Experts of a small language model.
Experts: 64 experts in each of 9 layers, 160 SwiGLU neurons an expert, 4 picks a token, a softmax router.
Below are experts of layer 3 (counted from 0) of a mixture-of-experts language model. Rows are named router (the router's row for the expert), gate (a neuron's input weights, with its number), up (a neuron's input weights, with its number) and show model dimensions 0-255. Each number is 128 + 32 x the weight over its row's rms, rounded and kept within 0 to 255. Numbers have three digits each.
After each expert's rows: a language model's description of what the expert responds to. This comes from a sample of Wikipedia text that the model never trained on.

# expert 40
router:152147127138128158139134144103104120091090158120130095156144169080062114061116116192135146111101114137161139179143100119141137143189150139167135059109154126121109086130129112112108122154141128128072073163104119106106131112097178105113117104078184117147129111110128171127113154106096151147149147182072122116131121154112136127127167160101105111134132089068108142094083133179130208101055140089135147083104085170171129161155095102100066092063122131164153103103165175158158117172114084131132120128091117104100138078046129101210115204151182120114167130176156115090155191080130126177138142189153087121140118129110111099080132153144179098082151121148066131130142114181116206099115101101151127135149155148161084099133085128171093101169168073153124125216123116160119153171193155
gate1:113103110085172152101088156133112153083124145143161180098134160129122153135152147211099120065140111127154094172101221107108150050104183074101143105116146135081127169158093130106098129057137088142117112161062136100150123133152104176125100129136097133131135148178079132108107131080157161123119145130146129166196125134161142129145133157135183152171201155168129170171160164101157166137108142044109204092150105128054093133151162114121145133112164152141105172130109102083102127105159181130148159152092155127118147132125088158106134146165114137108139188087201098164138094164079090141137101143077089173149155148161105152126163139122155129122092140161178111135163087078132144117118145135125132178149152129134126093180094133208104123038155149129074190110160151119077168140176119
up1:168117133196139087147155138101121118166107116148138098107107106158123124168099148097150110143111102157158129090087060159157161239132095183125081144154101149132156138102188083109145123154076140148136130149120113144172122103142126088134171131117166146134142125099105097171106132127089142096106129149117089080090117141124098132145097130142066102162095109139163106095117159141110102103137130156073144096134159149140139147099141141154153148145107107116109068114105108108133112177116151078028122079168075123198088108172197123172116124076101088202097113165116159091152206133120110068085114130152147101065129122073142094136116195100111161134158171086082116136082148180140075112097101058140118120180138120122110117126180140134107190192087148128131054171100126137120105116051174
It responds to: Prepositions following verbs or participles, before a noun phrase: raised in, based on, carry on, at doses.

# expert 42
router:149122109166078162124134111133136113176156105186093145110098103104169116092121151160132155130099125105143150178178125184090177089100128140127109183137172160113108122130152125120136140134155147166090052164164109145089127161141124169161069066123172132164098100143127129142132193137119138155128121143110123179130148171104144184133153095085144158131089110144118147137103081101170116154129193045110152133192093117125177076150100183127135110134119177207156110091137131117155113132116155151150157169120160107126160148163184105104093102122120122120069175128166133103069129111075077116069089081124180143099161097055159123145163101150164121126183157130120138059115069175151131109116179090159148127103148156081127140160106127100052100133145204179126120148177071153115167076073071
gate0:161140101075171098122112151135121123144156129139069208105146142099141156084171140147100122085133189117121162117105146129128101150156092169136174068155075131120137151104148138166175176096105120142086137094077114137144109120177085117154105129122138111133116104131162076218121090062133142070098113121065114171143126107134170058151110085073143158139147155176163168096136135161158148124101111116128189120084091168120146148145151209089193056163092147139112099137186179110172067131117148139141166102095102115126127147128088111139129145148127110163135118215145126118194065121118126204113075098187137103125215139116087050136137147139063137144096142148093147113136127110121131106148112137153087099150128148102106181141062119103173120135138165114116167156089179099129101151138147
up0:153145116163081161137141155130121099064081112055110108115088154110089122174129107140122121123078145109126149145090130108118184208200137128174143226179124159058080142163091111098106162128161180115116093169117150085145109187100151098128110136136106086176147146133180196125167184106150096169138137132148125146133160106092081161086130148113116099106167143125137120137115108098143120084107144069135064090175114106134086094097112066140147136156098102121111092054131117177120141119126098178135071077091150110111111116092207184123124123119125161176109079152120143130153159094094088110164121158157155124191096134156147200120084157081159172102159154179138084127162137153092098128161165141117101090146156165096093162093143086141121142159158066149108118138166087144072114151130147
It responds to: Table cell separators | and single capitals or pieces starting a word or name after a line break or space, like R-isks, D-oiron.

# expert 8
router:140155095135112148197133122098129109155112170121144158133104154127093143133140129145125156107085175112147153107112066129133128157103161107151157126121106133150158121175083097117148060152143153099133160129150176074127095127082145076128107128126132095148161134087142171107146104124119095129133167175037088153132074155095100124107124133195001097111117088130173168115152120134105126129141146120120157094202104145158095129157171098132101080104159135108126115183126179142116105157114108127161161118158131151147169106135125154128067112150162118147109163186088139124109175119099106120138086093088108105158093153140118166141098074137103125108127163163089118008154147209078194126114103135136149126091146120093105115057108173129135140111123111149123116104255103224147140115171154
gate5:091159107140139181135106055144163116160075109153120170103079151121115207130123154143139132103148135141131132093124075155135156127170124098171122089125174139102131124090141148095094166156174171194131138136137132132142156148138079101162108145127152152150075086148124144077128105138117180113167125104170165152098148150166096096181131135193068107189123052108125114135111095133117074134139079155076163142147182135117090137114069082112076050125164139152172115140104164191153138099099141117133110145123182071199199130123149155102144115142136139192137134159155211100164109148115167114121148081103116150203149135130124090116087076135114172160123163161136162085152134097169147079133166070130169134166138138075104107122176144115126176117098064100165134124132134123123216151122187
up5:124165134133124156175108078026128133128140119104133073105086126131101102114136201159136127170154103095106153095099123127129119171106080143112096165117054131104101183157121095077132120082106105107053183094117210155116114075143112136151140111109123151167075061138127116170102115191072134137125172168148135105158106167089189104156117126079141176066161191120148168103100142153089165185120129114156155130109115158165097133127166107128132134146170073086136175114114089120099170043159120158138133108122172104115180145144179126148135113146142109095130134126121161137075150164157147125092174061103138090054129093090105122094152128145094127121175075159137203157089144159098175113164138077132179131083137135114181119114126146067103106092122123133169102128156140130088117082125165
It responds to: First capital letter or piece of a proper name or title, often at paragraph start or after a quote mark, e.g. T(anquary), R(ose), M(ines).

# expert 47
router:168123126114122177193120107141177072109107185114156111137096105095150104137119170107141089131127083091136093125077126126116136146168214076120137110095152126051102199132180169144141123089157117169139151168116092080060126162091149087081082110072099103098110150129121177076134139158165148077133113158164166122172153070123165175114127109084156161121120105116092134161119118090084159127026102182155121138132099140133122137152136098169133170129120139135127072151096153136126153137060093108116101123156126106110143075119145147099140196132192122077163079085149089102134098166108089112125153132118140165177110099120085094090135124129152084111145071120107114134077150090124131195118088120149162202099113137100131142158099093167147154122148111147080077134141212110195110181120137
gate0:201157119096161147150094150149184134115153105146083142129085149120107125149135120188146071119084136127119101175157150162139138122086164141161119073163160146151125093131124105146114085137095132102160169139143144161125165122126133159151211154099098067157018092146165125110135095101160111143131139140127107151165138073155139089117185094184120163122168136130063109183138119119094231095082169128160078132102139119179116057124144109154133184121156129112160138154211172181132100148093127151072098110074158146064160082157129111184208102076150083113109134120136142085145149128084142169145114117124108130099136157154111085120142098149162091120111159112113137109085133110125171092054123165136163183104139129169113115191149143114141194090094106135121113067144132103125146115156084
up0:137099089097095087050117102165116129110116118110165066123163154163159142167078153112129133140118146157125125128111131194043160124145048109088140121148157070158160172162112111093115124122197120186105147089097125090118152130147151113120113148134110122097109141168115092139088066144088131083167138144121110127119117091107231116171137168119089109161139130113105143129149116115135124161148102143149116134179110160107165092157102142068103055147111141143154124076101136094174125145146103127150152126164165119177208196119141140075045180153121108109188104154082149123149144169117085104139180117119100135144148130129133132053101077177106149151107138096143170156128173093128144076183148122103125117100088153181182095105134158185113057079154070152077138181177128137127093104135134
It responds to: The preposition at, along with near, in and from, before places or events, plus word pieces after t, such as at the Battle, near Kent.

# expert 44
router:158108099141119168168191150132135068102101155175132109171133132129161145139135153140107119120158160077178064120087124146100175168155144086104091156085080114134090212142148124157156051114167132138169129163176102147089105096111107118107060125119129044097088127111187126102152197139165133039096124123137161128118171088170163113114098186103113191083123141132072114122155131122113127106050080177141104175136143134149126158120158086115185135158114170095129108094098136121191159089098064162133083092138118130142141104103162173101170101086135130129160149070144066154121088144105076149155186109127128112105110113149070164131123141129185115107124086078145145156117152096146149154147111163171202149091147118083156108147128101148128157145103146124099123135120162133096064175093090
gate0:146116086059114114139148186166101103142153116130154155142131126132177131137162174112159120094081133119159121082069136146045099179122138069192108155107110099110232069143120045144145143100149099097145109141096122135144125129119129126154133147071141134156155158082145225138166091103113111130118152185092123115177124086149069107114149165156090124141127101115095115175126113062136121069106120154127148139142178116103142080147140159103105128125154147120175145100124103105128100162127077163089116083163180085207211158116157112150154123166130089132145130122110125125116138115121118142183141142173111137119160128123130180188188169098098136083189100126080149126157091098131084125095196086136175159074085146135109152068123072116161099209129149119090139112122154127128163091096142
up0:158210122070102172138129101119143084112077089150119098109141115088177088166139135150172142061140172132111120117100133157136082107191173078184142108211096150112163106145088067144091108104113112177089142140151130149162112139081099141146088092112142118108124116142107107080149094136080175140147151122151110078112143077114109091146122096138136122096152086142071129123111123133117088105096148148131102019087130125176125203152086199193137087135118136136145144152077174109133125178161118114116086129131180099164076092148173108134132120138227182182104135123116140092077111153145140147158096081124141104141194127184126133092150046146135116149081108145139111064105130121098130149149132162103123170169126140137135117140103099137108167136081191176102129130123144146113104102114053
It responds to: Short pieces right after an initial capital in foreign or unusual names, e.g. Y-m-ddiddan, T-ra-'Mayne, T-amp-a, Han-zheng.

# expert 25
router:143140108126181087077127083120137093176192165120149139094123179110157119170183112133127133134078114114109103153127121084141117123202083135135178171123131092125118126136118091100094168162106097101051119110073135203096190146166110090104143162168118178127127117085174160111135141174082109133150137084100100107174175150185127147114161084122147162123148123114148113176102130111162135116126123104173118133157178111116192115094146156124148179176138093155155099119116153111062118182113159071081172087158108115134133155151118087122111158089095130182106104089096153127082148134176166101137078126145177164152146150168195140103155120086087187155134158082126148135193145112099129108115097050131125175145083095186129129131108103072144109194157108094128114107117091134170192055174099
gate1:139138150165130184104130143116148148142165129118111117126180178103104128188134086108128123136159183096133112107146102150068138120230111122133128117090110108097151131131122113059156091135100092163103091058132119150157180123110158160132083179179174090134176122153225080128169148171105156158134147144105108132121084083108154164146091154102101165088175120138118100101157176103092151123124101122166118083164162134112147161164109134073122091128152143173114116102096089131118110124132142077133101174127121136127126132044090148137094168127129102129168159114156223062112179114199088121189145182100183146157138076109077156144081081109144128137152086121086142103071179169155127122087117188156102112098190122164118105149073072116107122122102177157126125152147124085145159096097104
up1:161147146150146197104109136180101141130101133056186102117107073074098140123147132148112116163098129147124105163162158138113135137150077153133121067095142196126142119108112114104164118185182117181190116103110168140182153107180147157159116107115134138187135135101146098137129110130102101122112126196117172144117131161158144073161093131060108141122128103176127119115152156140163093106132143132103107065152171150118177136123113116105045111104097142129143142094124144126204162073176119135171101133103163134164150164100120174112120169113129078098230160121141154130096208166096141125134094156120154186128138200127123187127125143120092133110126132177223117083121091051120125139114134123144085093077139211143068103103143130177092103120096094080144087113143139097102113087103174
It responds to: Inner or final pieces of long words and names, especially -ic, -y, -g, -is, such as adrenerg-ic, contraind-ic-ated, nigricoll-is.

# expert 37
router:162136104110149122119137057066127107143146076071106221113078069145159146123093099124082082107097184133063154145097138202056193153109147171152155162171098120122136121137123125098136146121143117091062126130115114095202153143125173095153081108143124106105089136065097171098181113052101107081145131105194120140144109157137125163151135136119115062109089124159178096152151118092145113159194098097091150166142162145119121137126133124072124115167154091158119125170137138101153107127148152150126102107147086168141096114121118127084122174097180130098143101163128134104164200099107076170175103192139180104108120166083107102123157034113154106164125103112131135110143078122150116121145211083159143088140092147123141100153105151077170131128101144150128133128128137129080098085096087
gate0:140185171169133120095132099149154145130161075099102147123139165137104154188119056135126219139080107133102105100091110122137142177114118143114075140120111145132163065166172125163125095067129095156132129142121096103077127141129080162158185092142111109112156182140169138078158108121139088144067119148107111138125098119127191128178143164137140100129123123079152201142145133162119108118151142183116209153145128105184131133067097093055156082131147102124072191118153156114114134136151109051142130174126145114161067130136165131150123115139109144161169129141109139142109134110082110171107086131147135144152116162079144152133180137188129105084175171157101102063142121135172076099131109158183101162123125174147143058162107117099058161029125149161106144203133078153118079119137136
up0:101094106074111145170129150111095139149093169152118091153111089115142103066142124121101048110155087144167131134147161122128087109139143089159139112139141119097071153122120157122124140197086103124121136154164153194179140158131206070095098207142182121179145112042082106148127122161138133154189101085146133116133168151146113131081098089098152142114114092166100084145091070132126134103088145130173090141082110113091093129186176191168101137105095165155220075135119115186135142129108098179114105127098138150099158152096106169105105133107127091131110116128133107120154098099179162096125152135088162111131161112144109104089119128064108093189109094088161109186141120121079159129127117119115153114142083097117118210092157151165128076179133110078151116061121150068178144170084102
It responds to: LaTeX math symbols and braces such as {, _, mathbb, nabla, plus scientific word pieces in chemistry and physics, like hydroch-lor-ide, molec-ules.

# expert 50
router:178130101144100125063158129107159100122150160116091078122118101098173125132125129089166137094060151121110175130102133143095168103133075174145130203127155129150162110144097132146189117141126192108124093100087128172127092113160108111166188133165170152130131127174098077106129145166104192177144116101109136136082156192084145169104090091145112089076128124189152150099098090083151127145148157106126092145160151087140176155162133126099148126174079083187204095086153104143171089157136158088134137149127151140159087174135158059098097113083096122181076197116073147114085193142124136145116152085157177110105113108146110166127172152100089128133153154082107169147156071139084135103123138093127103122115106121153152178140094124043100098090147152111176097153137076161121189092103106
gate0:091154080159107099102164121062128086118043125113094152126125118135105083183181089117208126117078134171156122152135139200155113127139114067097089107165051117195173110104140119105115114079193113116104132106129166181151120119079144102126144115167147097181151162139131129117169123128185130188138104136120128126123084150096143141158136115073141176101142057157182131175098074111150098143178193146143103171151149143106129146153152101120137097150083137121097164141148119092150122125152129158120131145142156122161158179136135181167130108086107126147132136153130165148121154135057158151143165048139167144143135123156049133120151115100063092170102138168141104112098074192168165074072176137133144180108050164168120134084139131137092151180144124126160150092093176150154167112138133
up0:148148171138113133086121076201090175085107131099100118108109141103146099112138113115093183119118088182132121121155141100108095105163083046182114121155158105160134125071126091134141111078147181071076142143131130148129133139073127085121127135123209128137170163077129115123185143117107108105175083146170119100197107171112128123157082132073144114152054091185138174155087136148095151171119144109109150134120154142068109160130142096140148063157096141116163159092133155100081124142104108131087108096186133079137121168111153111197093146149071128120131111135120140159160195128118133147135112167153125094147117097165101115096198130151139106140064126118103074152127103160138146064139119121127150093075088157121117127136116096094135103190089170106189177162056048090171135157101061
It responds to: Final pieces of personal names, places and taxa (Konstantin-os, Vasque-z, Noctu-idae, -burg, -ville), often before a comma or pipe.